{
  "init_std_qkv": 0.026,
  "init_std_o": 0.026,
  "optimizer": "muon_variant",
  "lr_head": 0.00834
}
Below are experts of layer 3 (counted from 0) of a mixture-of-experts language model. Rows are named gate (a neuron's input weights, with its number), up (a neuron's input weights, with its number) and show model dimensions 128-191. Each number is 500 + 50 x the weight over its row's rms, rounded and kept within 0 to 999. Numbers have three digits each.
Before each expert's rows: "comes after" lists some tokens at least twice as common just before its tokens as in all text. This comes from a sample of Wikipedia text that the model never trained on. Tokens count by the router's weight.

# expert 117
comes after: ", ", ". ", "- ", "\n\n", ": ", "1 "
gate0:567604573471531441547537463435553586477500526580530502465486484507542533473495524524434463633454541456458490422465510520561574506410514540536586503510517577456441549499435445451535486491513503
up0:455513576507474603516517455415563435482478552507563467525474510535503593475625500451564428610580518513511649473442524451519495544564602497522454508506472471539581497587477550573518555552431498
gate1:558521391438535538592438468502544510402446461546497554536564563410404477466511525536597469468484530490434556489489563547537433575446523476436583522584541580508495512511529521499558462584510556
up1:540551392525552581491462552488541455481509458440471456629480511507521493498543518489583529466514510481416540590556574485489533534459434432535489594530554466435491461538496485553419527506524484
gate2:515395462537510538495560517539533490489497514485588588495471488535545515506582479361574555448444513512498538573473502571407508540522544601514492493492485530476501471558526493442478624545467501
up2:490544525552502525501597474474533493582525568541514459516559473489446549509444516487542510550520456471476460479421500416489529483487460499477558583484521478557457483511495609544547474495498576
gate3:484440570522396485478627514482488403481467578451590481532423595538481489458483595486593465481550461527490459520538517492537511524473577447558518469523543492481479495565505446514586499441561444
up3:497471578497531486534515471448466440440542499480547401520550468434513377493472565528511512508501480512533520524473515487543501423467471506479466511536487541558510545435598492492513389511507508
gate4:502465477529428529478420471578563510421539500489459518399571452545517483447478495559527498554554451465510571378462455575457569572546498492403423531483503461445480413482580538462432563522548483
up4:548505469520562439477499470492516478397529435446533459379519491484445535382501607557518473502540564517548466420442500535450514513527450525506425473496460458544475464488541600528493504489426535
gate5:546510582505427491519504533469406544492578491536510596561458517538580588506525574488433561433463516489557493565573444498438453516409472504521545516409485497513534449571459464541494404512467509
up5:422463468541397511418421448580483543571514431603449527466563514417567538534589532362489569561451552493550526551502559582475429540474552565466437428486559470515532441476432465413492547504511545
gate6:443419494507488490542528517485622537540493496522462484559474646496499456441535447556587567478565446583532590491532540482450487513471515477524450523522484474465524431602471480547443529513576427
up6:463492531428570432499546496485553502617442423487499525585495568529444404487533510526566500547586478538536546408507489440569567540509507511512394519441608438495486511528439521541497530520457609
gate7:478571547544388486471576505454561515491462522445486397513519490521506439499428618560394506484512503493462533515504491485482419463477485529458438566412500564514470558470533493521499458538469480
up7:497464497436414505494506527560569566439572525476450590446397435439528471498497484438510494488475445448314421472400517536507486445401553472567524511522424577485567531459526446489531479390461351
gate8:454547593579485528548475408573553472509522462517509481436450526537508506535489433484540418505524433496568480569490475589484542521562501543468572513467521512484543518517510508527631581494542402
up8:501502620545486492396467510469501440588455429484514476546522580517427457495532569548448511471530384494490558544514408499439501482547462397508481480438533422582440538512471513555472471519487585
gate9:481602465524479509494474479462497472538505559543486487453485523448456508586532442550534509467450600470510526552460491552524604534467490566557437398435445513419635512478463509531478479493530470
up9:483533476513519533590478525529497474415535541497459519528505483467502544520442541515594539504534445549454496586513566529497461417500558463520375450504420472555559461462529376524483505455517378
gate10:444386486476540517569456450512466514467489482452544512462545579483629476518509502499431549497503519569541562536544515584419503505503542548504555551468507447499574496544481481470495510528413431
up10:524483447522542476469553469492446503481470487463541510523463466471464491605468461599475461453574522530487402460508581464404526502567488566481476495564434444424447456602516428550562434513439545
gate11:537520518594513533523576587363549556560558539534588542477482500483507475546520450474487547444458486498375551470467473480459413544490568549488496483525553660415483554541584511619519552449535471
up11:548410545429511436417528408633381464574468463475561500491519451475496569500466441600442508470478533563499476397575555433546475581554543524522479582508591494510576568459597516519582434499553495
gate12:535508449451509496503463534601504532506451462503489508454540565500532525518467476542469461523500557539560476408587501511491432560521447471514594508455478459574563489531536585512606454546548497
up12:567544475543494572537426508502494564550549514480560432525542462451536484542589537404451537485525642497514454424397471480527464476486532483534551482459526601531498493488533484498492497430434476
gate13:480530622577459489462486453561367517598432518485453489517515627535468429535549481534506542542579481572454485495489498410446504522448437501459485523552560533548521463555404517493479510449435552
up13:554457514396531540527543475508489516448439462403601384510422504494470499458511482523546457528434598544508478580515501436501520471497415504473496521528457559443436495542500446446477581525599530
gate14:532500470470576471571532502546500574507441524460596525499506496451530505563497474461578476550473466530482588448507494445429488549448487510580459574407501455438468422516535490469471598596552522
up14:531480518493526572442488441486515383499541428557497377480501498510513429531513550533571587423508545454519479504511451486566534441447523502529429573502496432492512480626573512531546489545557485
gate15:536577501397518502570568459480521563500491506507466507379520561462463565486619534579514497541522510468494456548500491527504501524495527547425453439508498515427527483510524573534522350421451468
up15:451504554496484412507407522652434542552413497558510570523457526467577552497538502504497515497508542557554466532499492521493420485551605381499437590590511542571523525411509499580514584564523512
gate16:514483549509473501563532510477603501514588629609574541506564453604458467514596593495533535502484390589524541508442575497531507528487525497535524614487511426457531501481492515432489459473501443
up16:531464518470567492503553417578494466446464519562505482561606586520539513599447534583519507569479461541538506472536541517521530559560517427537594514508558518525481572445498523578494553497538562
gate17:550529483516507440465473483472495542449547548532527500495466458517586537505559521609578561439552481541437573495527574400444493565529599489478481501557516604410516467512564474531488513493464441
up17:601539424464414495555516489484498558405428524548550529461547495497627490476359498513497510497458514572423543494528438522494480527552537651531471432634518541539499401514545448527531495398527499
gate18:438490583589482495504505482547485523576444423465423531439503563539564473532442509570520469434429535413464466583513506525482599557437458512491516477531535451502504480415412548523435515475549540
up18:515513476533551564511611537560498482487487532456486545518467522475598441442590595504536530577595594546505517515514603441512463435558551455415418491537471533499412559484394463523540517560581526
gate19:469460579497505542548546477482471473472561475526575521487491584489574461459444574492580441556503624527544513560475551365561510455515434493502475589483511466592458465357509547385466482530445575
up19:486514568446508483502555356491440461478487486473593616551570505451562587514495581479535429470570464472539484530464464527544489478541497496539541474518551525557453495474474551393557500544516525
gate20:462528579472525611484500569550536499565480516465556482489565522561556495502476430551487489554478489539417578504476587469531494483538412472537486546484496489534539468478631436503482481641562502
up20:450439519448537519484543458538539462416531544392541499541550520386534432458474585471454514438486500490445467509420461513540503579557489493470545586520467472509547392624489540556486585511460513
gate21:581487443592524577553507510526506562460501521585569620497493517371433519540566401490524498527461575468520553463461510518505526518493507494564443528480506523503537516492516459504430506532393587
up21:518454433450451481493545475455539404578463516549437541540501457581538491468556599510555434465523553461516490562564536557538554551486458554501505459429479499491430504390472541572509556527591511
gate22:538527438482453468557524438416553517530455550415521385498488545500494517540505501459552499502428493522395543510483468497569577504503521524578441562491518555519447393482572610478507543446496574
up22:465536464531472523502452459469507563453588562573541472502528455555527457418483500542455480549569522547532524524494551515504525520523477397554461523478551512498472427508528524568518554446438496
gate23:615514480450526537520549509371567583449430545543434429487530525580530416493537467494384579500516589496577424466518501595533607513459520535562452540547431445494430449495484480490564569522556508
up23:434435478626543435467498476517506489511529449400501424522500563602494472499455470516475601510459496503483482556384512478475516544616465495498377500600580460475568517496405520443484642523452537
gate24:450392501548494473436486531450504535544452392578470495545488580452546498523547508491545479524533470572551462390574498528515446558450514488544512502519549510529499495548500489595496456520451565
up24:553535612464350518560498460500460570523503638527466559530494565451547503480478495484476558556530448459470482546481506572493422547467542506450512471494484560540479455486493458532599490489554400
gate25:549512533514503421539489476450530546410481448495447339557418534530451475566481513539559493541536478559531471485512514449549589478555486573489551583536550561518470529520568510474528518573465512
up25:464473472534579595626445555493533516435548538518588475555496513473517555560520554424537457469586538488491449471521489581471400519535525438542539565539438546501511505530558541507513507501550569
gate26:568511538465445493502473581489532513558576452539476451576513538470448448446485461388499504486502503508560543475517530470532488565482586441505474553436549551515519557414441491436515515508540480
up26:491545504516448463508456488526506436488500587539506496422456556474460542472480491574518458411424545516447521478426429424450511492558546424616510506549393523543495470518507500490576526552531493
gate27:532515449519461543439444456485501531522523501425477512469467478491618527521457438490448496419529490489494512546439590573521540518653491506579477457453505496485537484529463582394496351491517482
up27:540411552535525445460511488575460468625544524562547448424537517543477519576411432500387525512501511501536569520559594446455579508485554508493589483519544493431538500447451506472463514516478471
gate28:490519396517550504528462569548407489512554508573566491459476558529562602507543488458522526474557472474479576414587583480502520481543521490512491529513418534466515488460517460528397496537478386
up28:481562552635481509340534480508561513564512411537564362423516559525467571514412455478446526536472500460466501428561511527519455557506394492464535541499572501536582541456464492491506461566425425
gate29:576566491527495406510499539482415433530451503490559493523570474550540463532438565504432443652475542517501474523617519445511440519516516550518562493558512491470504476432523447573496368494441553
up29:486477459578532554511570461369453537492598562466496552473551441552488457503498499481546487504503488530538465493441434495490611511500493470522498567560507418463477501512480466503476487509563525
gate30:550552503365444525595505492528540507491477496631523505507484589383462461461561541454460493536529513539503473503504459466548604519482519424493578525446543615478469481568422425518514543499552544
up30:558527479488511477481407556482569571467565493483494524494523484559491535478485496474463562527485506526548472484500559516462480553512551495532544544480552508532463446399532520513527503529511463
gate31:415451558480533498496483494580463407491446481494505597528456539540479568592541384553549444511519433411514472532455615501528612602549389480537512544529480489521580480484511577555596519569480497
up31:524454498472523518398525528506540394473611514533481489600535450482466545519614486554478475486565568461428394525479545454511438515475502511479587534466511442503510520510447422459567497441487492
gate32:599466535433439512447664595548438597517524444552514520516538504555477483516541557500494500545481505597508471518526446420536492557537487523454578540537480511503511456491503473499501490567477484
up32:477508545543521506434568534428437482606390505493400541483512483585410455447539547547494472516445459602545592421444437515437395486535451556444505507454410461489497473440535488484499532541570504

# expert 41
comes after: "the ", "a ", "The ", "to ", "and ", "an "
gate2:509485483524468512556424597495503479543483508448573565531472639493527600585487553522550520511471467603452550500558543463431494477509524522550479578533502484440551554435518538468448495532514500
up2:538600527510453522446412429494460539404495513453480571484495531441473541593554610556487548424471453517539500531481495530476457511547481488512506404543451493574508464511563427517528487460517523
gate3:494573539548497624556441442525508502522517498519534530451483579541460505477523478470494519560514458473589504445542456463444487525562577482488496412515482544476450460506546472474489429521423523
up3:487506560488527575567499412573507513397494517537571522416508496593576461522530542483561499505506501449496462522586491574501489562506496543470477467501415427535507484502478404543402571536476474
gate4:511435544542519518473611443520489440436509578515516562492485529496556561596496475569479478532423470496510413599557558502548440498479503423479467522551588496543545482369489547500470496586453454
up4:455390516486511489508595507521566586517486320490413538545553476539491516478455574451464409463575497561479473489556543530524424507537460543495519465469534465478607549440442477486418554489491462
gate5:515502487514498497496502627592434517442610473533509512567504549512456539480543509489479543428498482531578513532558540596503410488489452502410485519440543479503508508552512489529465418531457500
up5:548516511510495481548422460540523511509416497484497572469621433452580505503452497582510508536477489497501403571515537547544491532519549551469555563441497515550517518469529502433513593523486422
gate6:476591505494448575565475589436508472479528513540461485566565560472490464581495421475565504526426547543460475435581474445474474490476489511551421502456454544517422531414495442475488576515454505
up6:507429568425449541521565555526497491486450460452439559471547492450506374499530525498543462576480515529564517553525484466530447474470492502575469522531427502592580591527541467467465483593495475
gate7:472548479465514519437499481441539473550528556457475485552500534453568596594427589515458474474427468512491537501500534511467473424529477471556504503453513431452425552482466470476531484490521465
up7:507403554474554481569566556512421521500483465409568417457544477562479478521493461505439480565549599522449510540459561480508518536510567563450559506507467465388483457489561452525455550511439520
gate8:506499431591477481536492593495490516369527464563504538455497588531473519591591508454660474478489450547522446513522502457580486506551485486514538619493457549477448463538530406550431582507482407
up8:438475554477484532507569486534479366579402419546470513492572492457560455528376529570479431531458516523515490522557509477488555429485489451509456523514515478429482514438452525590449457322465539
gate9:534549512620374503539478521536482558480620480581517545469548588540584495400519503585513548579451521526546576473524526559377506581415554515552574494544515555499547581581449408567498521497501496
up9:445507557494518431519579530549463513469460545465496452480523481429461521568484454545503547530485483497400517419510447516467668399503456556480499531493518527559546457497488524548522410546579579
gate10:465487482489502547521565463418425495540478414476516521525602541564533428553610619557431473445568484626577506572479548454414467515473496473446464606530441472431574479525437468523454459561449444
up10:525500587570394432520471404471500518539529530490511415511401430423552484491378455531431468579476469432454427438426576574476523486500486442466408551534484489454458475464455421517423594504471448
gate11:488426548481545527490504340467510512445553504564539573546413516472443599502511564513469473530520483484488477472432409498454523492499505550482516490495447512548464445586506506447515453501474454
up11:506599514549484508527518469561512531562491465460538538529572486545520572419465550491405452579535558530513494404472502495589556499580470499473510414526471438512466388471546457383503527592557577
gate12:518540467487565411517514565472444508495476455449448487460492491572540521472555492572489483488595529455565451467549461503456584487444588474528379525425497483501473502498485393480352402468583500
up12:550569517440562488506483437559426553489528502544535474535553518461565500489447496470531541536536537509483548437498442481451555497493583458546485472484456596408566489487398520378503474528433503
gate13:522448463484534585480464482591457532469464487416531578466488545445478466508481486568504489485550512568548450477471569502380492508566531535609483504611447522479493482541519545567403509497535519
up13:631489551453545437495504483582516495478519496450487607533522537637503478425463533532527538565522459524497390547558480485509501462550486509478510433413520447406449441475466526587466500513496511
gate14:455512540604541413455527476478466423494453488488484539505531583433525472597466479457443453527489445503401531525515481508414391482531410534551473487424553495425598528563465526432487419501496574
up14:528512469407418605425481470449489483489459538533529499459548450554499509458467473509598458408472449529450600505476453499544407460500644528498448479497505472576448515496529498517475540470489460
gate15:420490540602581550492503531509453516582487501507495446562616558514434492568444496618497512467499479479457499506516466624499508564431483550521434547496506555460488509481488457530531523514504500
up15:498458455506544457470535492348457619561550567520552534606485392515469537511494474548482417461533491623594514468507576462503470452444539478510539504565538491486494481474490535520582524526401466
gate16:485536535460470511503537491476520448415425475464529488436407548576497431498507497523555525531512441579508567500503551510504452434411549476470532464522538552586522526575533551481535464520587587
up16:423491583469454498516542426475488518471442427471543415533450479542520494513514494509392558493477443620562483527470529469500411394534464399434421445530414514541574477489553558474581532555573510
gate17:469478556517519461560587582543431517485462398581557521566462466493472533485494472448490552530525555551517385570480449475476475519495510520514556470556572486476476500529524440588546427474433527
up17:541427494457416544437448444477492459481563586501467440488577544537494444428530518591552445497494523481470477407494457440513502431494396478514483559440529529529579565525468519502518441567415453
gate18:557574522540479470450555496544550507495572653491587517428482530575530453389435606589527543473457422497498457562543496531485547486505511437458491469530518512544522551524490530472605492566578460
up18:468454500477380467489569519553466413563444468583547466486474545451486521409572486438528495408366528603550496499476453565508475461545519564560474502407507443382538426466477526457607561468449578
gate19:603440472499479542541453528410610514598501568494496451559517546471531488496503480502489486509567569500297485472459466376477498532418498506567452413428455527406504551557437545490423370520483492
up19:508470486518539489478389426493581552581450549426467385514590613469431506485559553582554565479486526518392523543465463486443419513417508470421481544426527509461445485511479571430429423521483544
gate20:505537487524495525442402519516492493515495487501565573461497499469457533527455491478535498508452509431513433601496455486531495484505502512408507507537533546510486579454557487496516530480502480
up20:408479533555514556539515392545495493505516544498524464483508503547468506530463511551561553610533485470549538435476500606440492554552508470528447513469484417467562546456444543536523440435414584
gate21:534568461493538508506627495528529442515494496580427527465511474394607505498539526510491550535444466557553491558509529488533471501453509545395532480477514433536556471474444488465453497560430476
up21:423447534454526481451459488444362600461535483518532481434449427567507472491525507526461493528520549389549544474480589498589470524376554446401447510502533580520453557466595503540465465493514386
gate22:443482562539505450565517490561488456430541399479529492588507485466467509420494500652437540535544504578565576476421536450504486484524482416503484491500554421458486494506532500583525543519461477
up22:404494519499489516558484529490567582434520511472539553442553514550360522581473519503461471477524425546445593512538549527472464498562477463451475506512529423433527474512509463470590488581564497
gate23:518483396469529494487586545546424476504387521454465444449481645582504525602497526515440506437493562518529466457477529609453442498508530536482475574560523383521473513502481501506384585471573475
up23:484523509503503522503464416477489401522592490444408488511475478485522571452442568524549556503468421397545484494486475575550471485542499546615525432477528495465497586537524474480477466487557472
gate24:518485429436443594623483625507455422526575557542486470535471523529505500421425389550484510452516489499496421524457462576503439523470553472436459516535431551574534434574482572526415480497520441
up24:492558572536446463436492569491494473493476478491504430510505525472520449459530504446473524468489568407415490493550480478465523483449525473452488526392480517574520530546440374585489489531452470
gate25:526551613537512472468551578441535602508541469534514506499545465508460534439588542504496536492471511535501508478556538542632447456453532517473454482512515430542516556444547562436417478509537516
up25:528560483468553543447506481566594439460506464508416491475535466515481471485499472472486390469563499470505483445449550439426490477507426511529580473470501589550553484517518599487540444412580474
gate26:544529516514518467489539440450507538439492525557546480529578648570492408528588560503464521495444457514456575517441508589578409462486509492563448573539508543471467542454609487504470549492493454
up26:500553424481506464473465443537486446532525428528440623467491521390501474491473560520551585546467440559578480410419527454529601517607448504532525471553500409566556531536544564530494432520505532
gate27:476561463460498424520507501505455587552491455473435505438540547489550414501508423542539565475571501486432561475478611518525557535404592513501458525449450505369559511538484447482524461502609568
up27:482385500492424413566446478487460410543478472487490506450471557514449403523466471494509564497567411476493544517446489573479500524490427411511550463458552511532434471390458528563554555543404520
gate28:509485492530523444430549548439497529496414522521619474507518409458542524544507520463503548500421484509499418510455524522433489533555577565478451536504543511511491481544464586490492515473497481
up28:411512484444530486514501541495430475384485464604500524565501473546345650479609559487506449467480476467483473434500490490491561501494527451462450477525439497555474525544541480515481450585535436
gate29:510429487501507459433449449555467498644562535466512501604466529502456540484543580437518496451475522452489484469514494427537513407580367448594502544542488494494521446517489453506387441444408503
up29:527494532515409406518500513505546543552445487422554535568441447460465507541488447458464425557589510525535439476505517538494462559386583498567448473483436534532562419459621431530625509406481564
gate30:543429451465543439437444546556497531564544471524591513471538516538537522485477540457473434580555494513525433453535577527526460460531512540501466456498499457434495461525509482481535569489538534
up30:464464466461542452537548440494576417445515510614412543501489477522569538539489572513437544547536530482531439529500505470582608558509489476500459492483417519532507474531619503445460453502511526
gate31:441547434471476504590486512599540517459519409493583564490502442493530574554462502487512494404465489505560482405459493454468573426592452551502456505496456499435520490531543509522444417446514527
up31:507426426459486483513474466503557520508493379490584363399475471459481487506527490564551424465525443550513459470427572450447449560414557465512458539489563475450448441487528475486478533524485527
gate32:514527454544583486432478481481434461582527530524575509475494536454481490494517501423558559546436479485438521537466473505563487518515510526501471501458503462475393422446476566482339481510488395
up32:566546451502453479440488574436538510562565446449481450503531503565428543467530572488456430577486471464578501536541507565486473577487416460546528507525416558495549467510577485480496481521533512
gate33:413614468514569563536505537551529570463520393574525458466571557495521488440518517594480477537569494485491553510520504476443470450507524479563527443475479451424530579500488601486530498477516427
up33:464423503485446527524521426575453498422539562527516379492461477475509404522548527485490608501492511433511460466466531500498482441591536527510465517530471452467470511502556484490466469551464436
gate34:460445438479478517469478544493397447485404460511450511528575423488575507557511516459533547619497543567407505530534668569538450544485514602540472483572500473549604546479470501519524518580498565
up34:489555449493474385552464370512547465446472507493555541551525456441453422488566491484559465482496492467551443457467447499552474520503480578512456487448477486517466499427544461458524459530498452

# expert 63
comes after: "the ", "a ", "to ", "-", "and ", "The "
gate2:422532492398504495440535510522602493493578595595449478409518349543483567494527492483552564415493574564426512453459535533530536454463500467540469470524527476435477409491630441493480421521554490
up2:475513394514530580448513558396516572600507486434464397536459488563559478498445477543514516429590564524411476448471571472451541501475464526409427489469487432482487555445528529505462402483461418
gate3:483519497457516554567474539535507411527470435562528566459590547526513402499535538525506445586398532356522483538503458441503556470443519462425446494539452492466431540513460526465508451535556447
up3:539594475466467509618364586631497544480528382574533496512557488522431497502540472558504482552505470459518550482479461414457517467454488629501517499462463439474457430478527430467557591413549457
gate4:449500509475486480570539460475522454522486494576561559543459546508468375515565396443402581494455455525416462472471553504506492500434451427555526509570552455529592467462435526494651447524494498
up4:544562488507583499525508545556540488461488477444472556573478519454525432455515467467467490433507467511512514482506476412519458517484411568452543438539422565510496460530630409470507489609416548
gate5:525542522474408468544438521475531566560461580546441485463444448379448567448554452486525569440360503500483523537465511530601515492532519482461566548481500539450468489441477511471588439483541477
up5:511450433450504409417480511525552522551448544513505470573529485466515464570549504484543498457439480540547602529528519494440483470640559460467623488460369529544481444519506420467424506457453475
gate6:513448530491496466504533439532466457580557545560485517555504464567590452521458483538558365523480478585543585569542509486549496402481522543541552541502482509431524475505442423539474453505502546
up6:464449503476554555508533489455419464427402516529505538449514517549543488648462616457485591601498486547440479501540574565437427585512484543529491509518538570570519514494502518514546504565546598
gate7:462543506485549527574468478433587572517465549533561453484434530446454490593511478466400454535555462423538496413399539555604455520400509502428553536519478460515453502537458623406496431481494512
up7:499497493458481497506499507491561518555473426537416429511471537409419458562485627574379577479441451549492450472513560484500466433541555454541451533554492480479554542350542560460506508463456430
gate8:471472469483467501557496526447506460467553470459505581443565581515521527512554517537506459416538513529594593529530452530527501437507540529457548538555430471420543572503555561509466460464408540
up8:568428624570449457544526501467510581595518526533551552460533444438576600594499515506463491537471545539451466432424526496529523519483507504551490510429575558488603472453582417436493505491568545
gate9:467507521533535459526543506477468511578523523486426436582556509485512504471548472487538470482451514534492583503547514516431502444495508443506452532531473484418510527518420526439542469472562551
up9:508466430524466486522504471515530580480449445506545494440537509559558400527470489553467469538458574511467444510476548540465515493479515524558415499427503466532572516412537538510429506518603520
gate10:492511552517529566544459537501536535495454406433451568526515546513567646463475389390546521506465535495490568545570455478462511519468469486569437558505489563473447479599516387525512439468514488
up10:489548513550518536484487519494448495499485524568425471571488523571544490623519567508544469531513530566537578562478526479493520553467479430499499583472518483457512435562559560500446527525496438
gate11:541420506419456519544426467470513481459544445445429534485592415506523567628444537478555497532530481524488480578504422466565557590472529609459620437450437473446461403490412586417501606560566477
up11:572466515501482559498502507514557474514460443353437410523612478519558496466492411551481504567478513488431516423469491527487503475548462536506466519444540464498537510517456412562487450499528470
gate12:524507466455397507467505515438540507594482467532407559533587532418446441513587536466518587411528462529471499536519440531570476470558575561504488528511536444523536419517469481403479575470517478
up12:545537424570597463579473513686544487442566471558505541514502524456610515546456548493588505548485518512437506599482536440502515474508535508450547496623476546523523466485502481549553469578530481
gate13:472496501491477479466429470418566440448473531503630454446482576582400468489482508598615465462398597521416429496467583455461504501412496493519531479541507562457456525458501526608571515543530496
up13:509461449467502463596479463401515554498454481544605563469454434446534507568607537519444501561522542473453473458468503449520511456498467523461487493469504593463518434522406471534473551513532533
gate14:425438498483541468561446480500520560465431484523514489488516421473506581482496484457525539555503611497444474468499426490508562442452609486522370432451513468533442500434547533487581477416561554
up14:491428518501475474448483394480461525484409403557458404471540554493463541567443404494547535449552448558510514513463497546579435567469546522487627481504406515425429517478461491534516492567498521
gate15:462489545491557600440457420483561504477535509523537502461545493582474574407503556493551481455470437510586507418536508496535499495449454500489448522536508432534555438464519496458446495554465559
up15:582582446422462536490517577548514433469473433602489644481534476544494578434475434544519545412441607543485453488427511527393531515368448482514519462492540474501425383466524416535509443475541504
gate16:472547494571653475487544476508548592543511557461502532478455411646526517429527512461543485451478563492570457452470633527484414452489495517512567554583483423463535480588442506559438458557502529
up16:510497534515463483520505539512556453554498516586526411614476526493538508488509438511567482513517492511569470482455481447655594426576537493517442559424481542484520486600477520510431485473512564
gate17:469489509410512471614531421573466432510540578537547517502484517493516512553533540509483498504424453488540376488574458550539514408501448443450527538556531466567457471556440448475496488475531495
up17:542552521523489482499510441445612453592516579434537495568405528473492510515540479527535441459434462474440501500492574540497502505485358486551473490550454556381432523527479508508569535493467458
gate18:520566532462537444435444578455556507435526513489452555395558460430580492444425531435447536443467578454503466432497609534526537527492496526469530516567534458466392439506492505522549467407542533
up18:522518415501479468471497493497441403407465550435484531498503528489401474495477489486450565444452439516582515530483449525497520502517483526463570480481551582448513541566486485570487542415601458
gate19:431438588511455466467447495514505500530335472507547554441531500480476536520607579537580514568547555595567514514461533477464475532446430468587461524516521570446513461643547540529554474424522527
up19:448541478475545549475594633522487506511466559523464511445540456568412497608498464578534405612480490473519529532484436434454469466541565371472542506503587449528462556478469555555495491460430521
gate20:538454523538493574475511514469580507493558511424436458437516484450476498554551531572482537482429500643479541561557484538509462572450549534483497649554393532563521496481557465520471446413526543
up20:523513514603492479506544477473431411484461446467469488534499520516534433504468455559370433546534485453478522523465431534528421495474458518424492481443591621473571509547444539562574516609510602
gate21:463446499528534519517486529468526517395366436489583460506449546500505563311563513570497503463467548490428554490483429500495487473541447529522529506524555435596467492516517425506504441469452467
up21:441523496456529559511435498478537511432477598559531522430478437576534504524590484436505461449524574511462569448473525447545429525455469408482540436501544466550596553475572522409504465620536472
gate22:570633459539498540493540505483425530506584562516523457489476556536449485469521524527507454545582509514490485412484560461526462525507490490521489552585582474555504593558379488593573528397513522
up22:471494419402541546500468500496504541416518520548491531480564515532419502505397531491445509529495496482569463438571538414436587552459454461524554447491448538528527437465514599578514416460527557
gate23:468507447500458476469499523495431540578460498531524547421560492548504509561531542612513495462480513563470451422463528463519580570505528482367526473472514597508438430430532529552547496525556623
up23:547526368524577499485446580444591559504503516493365550475501456532409397549503558502439454547450491548482600483425501505430524490378613456461465514562499472520587628495533411572481440497538544
gate24:551535543517502496449550520550498534572610497473498473478403532492539490385408484584412450613484549526486499575433553585489454448541493398525506523591485507472564462508498504443505565556497490
up24:480492483452539512494546452504550565482452476449524545575555549533430501479522415590524433556639432522469484492544483547546418525512618456594502518379439397535514475474506496496474528558572546
gate25:503552515495541497525552508486515508591476522564437476572524421505523474508556528552525488541506499528475519550507532472502492405558503436493564487514429468468491494457491472472453354466528459
up25:451470570558527547502525482483519488425479466453458495335451513547545444522465520516430435536574506446552509514487509465489557478436518480532438589429431493473615449466516513428458422527551507
gate26:483510468541514519505513427605497512477518441439533486414498533452579506485665550540536511513478551494566516536473549564485534503547547387558549580604526487530415423502531437502525570501518581
up26:421453453456511501596411532580519483490483473514537465493465428469528527442540460441527548557482453500456508448593485540486622537486548574655556411404503536427446496437517494510443466485459393
gate27:478446491601564501453556513541533429484505419541490518516492487431485575535589429536457505526519453552480476473511464532582496515490458482521422578551432488477482476511503487511527548400410483
up27:454500407593415430438471520621646596554499570569481510481467472502470461477575553463454538425432486506495488501406535501544443540496459477522486599521410425484471503493554426482492485532453559
gate28:607490550462491550527483568557522475566366420507487573495517461446581506490588477468545590574487520533493609509524463378383503541524479488474431527531491597590516605440477477545500472567600590
up28:563488491546506486435444446467526488549518490509463374457558504528565549537545469475533508588573424489589537453556575442545456501452596441477470573438470511490443593551470432455520502519501461
gate29:460552544503502430528590452540476449419525476424544597400527558481483444540561566460505414477454487502502431494553460578554541552591496556500544461455522492553621485521494467503525540561620471
up29:548516467530382605477481563480495460532547420435525483554456523489429489450547413500456607461432549565477426462501522515435583496467414535547567421578498434540484375572534464563480472491450492
gate30:428468514463475560600424548565549467402544443469443463499502457521573457526522465575446461599580483427537520458445465577448545462503489494573426430504515502488541514510465473361487455574469394
up30:493416463496526480484466565445448496519500593536480485478463449515427550431494655585515447512539465630542511569479508463494531567534464456433500476536531517496494524511498543550511573459558475
gate31:469516571503482567544382526516467520536516515518585499399456533569566587455475457549497447520589480448541567572591502489490490457405481504439471435498489488459486469587397409497494522458556539
up31:447430474434565506540506528522444603471453586424434500472525508569487576426500473484435505352568547426495528571520427525530481449470570526451398530527556534494505495477560473474555522483481485
gate32:432457406539527557399532528504453531510472469459586583415509502539524444562525472552453491527446501467587545522596486493493516497512439575493483497475479510419567506463533438348582507441536495
up32:464529533475475524520508433511551507486473527522478474404521416463560543493473498519493506538475478513430488536518476370497550490438493503419506553531596563477583524495448459590495502478487512
gate33:489447435462489408431440566484416449448470586491508492495490493466402443535546480461438431380474506566583531562452508425604533453520484486545578482485516620385481446537484478565514508529477525
up33:488577484479516464533452471492522502469566485497492551515500505523439514584546480525408480414477494532495493494552532500533562421467482607442647509539446426449614552496525600572536602490540532
gate34:487548477474528481487448511585487448545560495511517542465483500521464427556545538532517506414584490506547566371448435507536492469415526419508593494496553487481544523557435497510469580504540595
up34:530553494497473498491565491555529579455491562438398611556468535408547456518518514451563507511563470500464514460468489521473568525566432415551526474532461485504482526518464417529475602509646531